python train.py --hidden_size=640 --d_expert=144 --routed_scale=1.0 --balance_loss=0.0174 --balance_bias=false --vocab_size=15698 --parallel_block=false --init_std_up=0.0284 --lr_head=0.00498 --dataset="wikipedia_en"
Below are experts of layer 2 (counted from 0) of a mixture-of-experts language model. Rows are named router (the router's row for the expert), gate (a neuron's input weights, with its number), up (a neuron's input weights, with its number), down (a neuron's output weights, with its number) and show model dimensions 384-511. Each number is 128 + 32 x the weight over its row's rms, rounded and kept within 0 to 255.
Before each expert's rows: a language model's description of what the expert responds to. This comes from a sample of Wikipedia text that the model never trained on.

# expert 31
It responds to: Pipe separators and number pieces inside wiki tables, breaks before list or subheading blocks, and "==See also==" headings.
router [106 164 199  83 122 123  84 237  65 199 147 134 114 160 110  81 144 115 156 111 122  63  89 140 115 122 151 144 114 126 110 117  66 159 148 135 104 139 116 172 162 166  93 173 160 149 129  75 123 108  99 171 113  82 158  53  26 173 163 156  49 162  67 165 164 127 155 164 147 213 167 107 127 142 152 109 173  82 127 128  59 153 157 143 150 131 115 111 156 157 134 102 157 101 145 120  97 115 164 110 119  81 134 155 156  87 142 147 134 127 145 178 169 132  76 136 118 136 124 151 122 122 168  96 163  91 173 146]
gate0 [137 165 109  71 110 126 138 146 109 116 154 114  85 159 101 111  82 124 152 133  70 121 122 193 169 141  60 131 153 120  44 130 136 144 127 125 139 140 186 173 123  52 109 117 147 126 137  99 158 128 173 102 122  86 147 116 124 153 136 145 155 103 171 162 120 125 137 114  88 126 107  94  85 104  72 109 109 106 103 132  92 137 170 155 135 162  70 147 135 178 160  96 197  44 143 145 129 107 185 199 107 120 172 150 138 132  85 117  98 108  75 143 127 132  85 133 105 150  62 115 132 143  86 169 129 121 137 179]
up0 [122 110 139  67 123  80 137 174 115 160 156 174 116 144 124  66  73 119 156 179  88  97 104 181 155 128 143 104 105 142 134  91 112  69  98  81 108 111 170 141 156 113 155 103 165 153 160  69 139 157 170  90 134  95 155  29 140 188 135 124 143 147 126 125 109  96 118  93 114 156 114 103  68 155 113  87 142 155 124 127 125  70 149 192 112 124  86 151 134 168 173  85 126 123 137  95 123 101 155 133 146 124 139 105 119  82 106 148 133 126  77 129 149 139 121 130 143 127  52 146 146 114 123 130 129 166 163 175]
down0 [176 112  94 127 159  88 130 112 178 109 139 123 120 145 101 164 125 192 109 101 189 137 144 147 130 143 168  83 144 101 126 156 104 126 130 112  63  80 176 134 119  82 106 142  93 122 161 145 100 135 151 124 124  72 123 169 142 176 137  91 144 123 124 163  84  77 117 135 151 104 153  62 127 143 102  89 139 140 116 146 102 166 225 134 106 128 145 145 148  87 116 151  68 151 134 109 144  95  97 118 139 127  74 114 142  95  69 112 128 161 112 158 151 175 134 130 163  92  96  97 195  93 155 123 109  84 145  58]
gate1 [116 144 102 132 107  56  98 109 124 203  93 141 116 129 159 148 151  91 166  95  84  90 121 132 140 186  96  78 112 112 129 112 132 202 144 134 151 109 173 125 148 171  87 108 145  80 164 121 156 117 130 139 120 159 151 147 126  91  99 145 151 111 109 130 121 113 132 142 100 171 118 100  96 145 122 109 136 143 110  93 113 165 218 136 125 128 128  97 128 176 134   4 126  58 130 160 140 156 161 114 177 172  73 125 157  95 124 119  85 138 112 168 187 175 122 122 114 141 118 177  75 150 145 161 150 107  94 152]
up1 [118 137 110  54 135 111 166 120  92 124 125 110 163  70 135 145 101 111 131  82 106 129 199 169 121 136 103 124 123  87  99 104  39 123 174  94 141 150 129 148 157  94 111 138 110 163 149 138 119 153 153 125 111 127 125 154 141 138 122 134 143 170 178 180 116 176 168  93 123  46 132 127 151 165  88 170 115 137 120 161 128 114 117 121 140 115 161 114 121 140 154 159 169 190 118 118  79 128 155 127 139  58 101  77 137 113 118 116 120 140 149 122 140 175  72  87 107 153 101 152  62 112 132  94 114 163 116 161]
down1 [113 121 144 102  86 126 114 194 173 119 175 142  91  54 178 157 132  81 166 139  96  81  89  95 191 141 193 105 175 115 139 127 132 106 121 148  57  76 177 144 107 108 200 141 105 127 108 158  87 118 102 137 136  97 115 107 123 163  88 172  90  99  60 171 108 159 120  90  79 118 107  98 103 155 116  90 125 144  67 140  99 149 159  66 143 169  90 100 109 155 143  89 141 156 131 159 143 159 130  93 154 136 144 118 140 116 119 105 151 159 116 192 161 155 117 122 128 107 149 137 105 135 157  96 124 156 131 174]

# expert 22
It responds to: Word-initial consonant fragments like st, sh, p, r, f, qu, often after quotes or line starts, and symbols in LaTeX math.
router [137 121  93 159 188 144 134 141 134  63  88 111 107 129 137 177 177  87 184 166 130  95 149 135 112  56 137  97 112 103 114  62 128 138 138 109 111 100 142 181  99 140 133 108 152 167 115  97 152 141 125 146 169 133 124  82 158 173 113 161 111  88 155 150 111 123 154 140  96 147 141  95 137  19 208 176 183 113  97 135 101 108 102 163 134 145 134 147 105 203 120 151 130 108 172  84 102 119 152 135 131 135 147 122 103  73 140 152 124 105 110 188 143  83  91 108  79 103 119 143 135 143 148 111 152 106 152 172]
gate0 [199 170 127 131 128 176 134  89 138 191 163  91 142  82 143  50  57 180 135 155 100 146  97  68  84 154 152 119 129 132  83 141 156  93 115 143 162 101 166 153 147 143  82  78 110 177 117 108 101 149 150 124 132 166 134 124 127 143 131 123 130 124 145 135 191 149 145 108 112 108 121 178 136 127 113 111 133 133 147  72 146  92 152 147 145 132 144 137 156 143 105 133 112 145 142 110  90 114 116 119 118 164 151 115 170 105 131 147  68 122 142 115  76 152 126 113 172 168  86  85 124 159 144 146 128 149 169 191]
up0 [100 121 183 146 123  75 136 170 134 176 175 141  59 160 160  69  69 169 159 168  99  90 115 150 122 143 167 198  90  80 111 163 125 122  96 132 173 133  78 135 126 115 163  49 100 111 138  42 111 158 147 103 155  61 158 160  94 128 188  72  82 174 113 124 120 158  91 166 153 127 101 179 125 170 105 145  49  95 154 104 134 124 193 173 170 226 114 146 101  72 154 110 117 136 153 150 141 104 123 102 137 118 132 139 156  86 170  79 133 136 119 126 198 137 152 128 124 158 159 112 139 148 131 149 105 178 153 114]
down0 [152 131 126 161  61 100 154 127 115 115 151 118  45 145 114  50  76 158 112 206 105  86  69 115 117 158 200 154 120 104  92 159 142 124  43 134 159 103  75 155 133 109 101 139  89 107 189  76 104 124 156  97 147  94 152  98  75 127 174 121 128 150 139 153  82 116 130 200 159 112 113 177 106 151 170 187 101 116 138 144  66 147 143  98 121 157 184 138  88  74 168 111 144 160 178 150 130 113 144 147 115 103  74 120 218  73 142 130 118 145 116 186 170 196 158 191 114  87 163 135 151 173 114 140 121 125 137 130]
gate1 [156  96 164 130 144 181 132 125  90  66 121 139 158 173 184 159 141 137 101  53  77 198 148 121  95 131 125 148 108 114 159 128 124 164 156 179 126 134  67  75 114 152 157 148 169 169 154 121 153 127 132  96 125 149 140 128 176 106 120 136 162 147 100 143 141 151 107  95 103 115 116 170 125  75 171  96 111 118  83 113 143 135 135 151 127 128 168 152 105  80  92 118 120 117 140 132 177 153 148 121 119 139 106  87 136 117 106  85 122 128 125  96  70 154 149  97  78 125 136  73 186 120 142  77  74 122 117 173]
up1 [112 138  93  79 128 111 145 134 138 154  66  96 130 110 157  89  91 170 113 142 136 101  97  86 201 136  77  99 137 123 127 112 112 177 129  77 143 165 144 177 170 124 160 137 183 110 117 140 114 160 170 136 115 129 160 146 110 185 127 150 175  72 126 119  96 167 190 134 112 117 136 103 125 162  75 135 135  90 139 135  76 236  87 110  91 116 157 125 120 175 173 125 163 112 190 138 130 142 168 144 130 107 129  89 125 103 108 190 160  93 106 121 155  75 125 133  90 166 100 153  63 134 110 102 179  97 181 143]
down1 [126 135 120 119 119  84 102 137 130  85 113 160  65 150 132 125 114 116 115 105 118  92 118 113 105 138 103  62 151 120 157  77 141 145  92 119 120 102 136 195 175 112 177 103 206 119 106 177 111 184 135 177 176 105 106 137 117 147 101 116 151 118 110 126 141 165 107 116 126 146 102  86  61 102 117 166 191 137  87 137  99 200  55 144 206  75  70 137  84 162 146 101 126 146 191 121 167 120 146 140  55 144 117 111  95 128 152 198 158 104 113 176 147 127 193 127  55 105  86 148  51 165 105 117 111 142 123 133]

# expert 4
It responds to: Short consonant-led word pieces inside names and words, often capitals or "pp", such as to-pp-ed, P-C, Nug-ent, overs-aw.
router [163 130 124 201 141 131  88 139 129 124 124 170 119 154 193 170 146  79 109 181 151 103 129 158 120 110 155 129  87 141 121 112 104 144 181 138 160  89 195 125  84  76  59 154 121 108 146 126 152 158 130 156 156 120 199 148 176 119 151 147 134 102  62 112 187 136 133 122 140 153  96  91 137 122 141 120 167 100 125 170 117 149 154 105 165 201  92  71  81 159 142 138 102 100  69 111  97 105 161 135 154 104 143 145 109 119 112  99 175 116  86 163 182 154 128 185  92 144 119  94 147  98 127  79 127  77 121 137]
gate0 [153 105 112 219  99 173 114 145 153 139 167 161 143 153 174 156 152 121 104 179 150 112 101 126  98  83 174  97 126 170  99 139 112 138 197 129 145 113 167  68 104  50 119 127  86 124 150 145 144 121 135 120 186 170 186 164 140  70 113 139 131 134  78  93 192 133 146  57 124 180 118  73 104 146 111 148 131 111 127 175 155 113 167 120 188 170  72  99  74 111 132 134 100 104  88 134 115  90 156 118 133 128 128 111 117 125  72  68 135  98  98 184 166 157 103 164  76 116 126 114 146 103 107  78 147  87 101 151]
up0 [155 102 115 223 119 176  99 141 153 160 147 173 129 159 164 130 123  82  89 158 137 119  82 150  80  92 169  97 114 184 127 101 109 168 174 134 157  89 151  88 107  70  84 158 110  92 145 119 154 109 120 154 174 161 176 142 188  70 124 133 168 115  74 142 172 160 156  94 112 174 106  78 109 119 136 156 146 131 129 179 145 150 182 117 178 177  85  63 105 115 138 133  94  89  90 121 122 113 159 133 156 133 143 142 149  89 114  89 131  89  75 137 176 137 132 184  90 103 114  88 110 102 102  79 108  94  98 115]
down0 [125 183 127  44 157 112 124 117 138 152 114  79 116 120  83 134 117 161 136  83  82 163 146 142 150 134  70 138 149  83 122 127 133 115  69 150 112 151  97 152 152 172 172 126 171 135 119 135 107 159 132 113  81 108 100  92  67 187 116 169 113 128 171 157  89 127  73 184 113 108 169 177 133 119 128 130 127 122 112  85 123 135  68 142 118  86 171 167 179 140 104 124 141 153 181 150 134 166 101 107  99 130 134 145 146 149 168 182 107 152 165  93  76 104 121  55 185 137 116 148 125 158 147 177 135 150 142 124]
gate1 [142  98  90 214 136 170 108 150 139 127 122 140 138 148 196 137 166 154 138 136 165 138  99 137 113  95 158 109 115 154 143 121  89 132 163 113 147 126 149  83 116  79 162 137 149 136 113 169 159 132 125 120 141 176 149 145 187  61 126 103 138 115  97 120 161 148 190 137 143 141  75  63 132 151 100 118 129 131 117 121 127 121 155 127 148 158 117  67  80  82 168 137 134 106  77 160 154 123 191  91 150 144 122 106 145 112 129 101 133 110 107 168 185 138 101 156  79 169 128 124 133 117 134  79 122 138 133 113]
up1 [ 52 132 123  52  98  94 151 115  85 131 117  99 127 148 103 107 149 178 128  76  84 128 115  71 163 118  77 114 153 111 120 153 156 109  89  93  96 121 106 143 113 155 128 104 117 130 100 120 113  92 128  78  82  76  72  78  77 171 133  95 107 138 146 157  69 124  76 171 121  77 175 168 124 125 149 132 124 161 146  99 122 125  82 159 129  79 172 171 171 134 124 117 119 181 177 113  95 150  68 160 143 136 127 136 110 126 125 154 128 128 155 103  93 137 124  86 178 105 122 166 157 152 110 182 167 119 153 113]
down1 [128  75 110 225 152 153 141 151 106  87 137 148 149 112 171 146 166 136 133 146 178 118 121 124 110 138 154 105 107 167 169 118 102 114 179 140 137 137 156 117 144  90 103 121 114 118 116 168 153 126 129 145 144 165 120 159 194  76 125  94 124 130 102 122 162 142 247 115 145 116  57  75 144 148 119 107 139 143 130 134 151  92 177 106 105 178 105 106 112 119 168 137 145 119  84 120 145 119 149 101 162 137 165 100 114 141 158  88 109 117 110 174 207 134 144 182  88 156 112  93 108  98 104  77 129 132 117 110]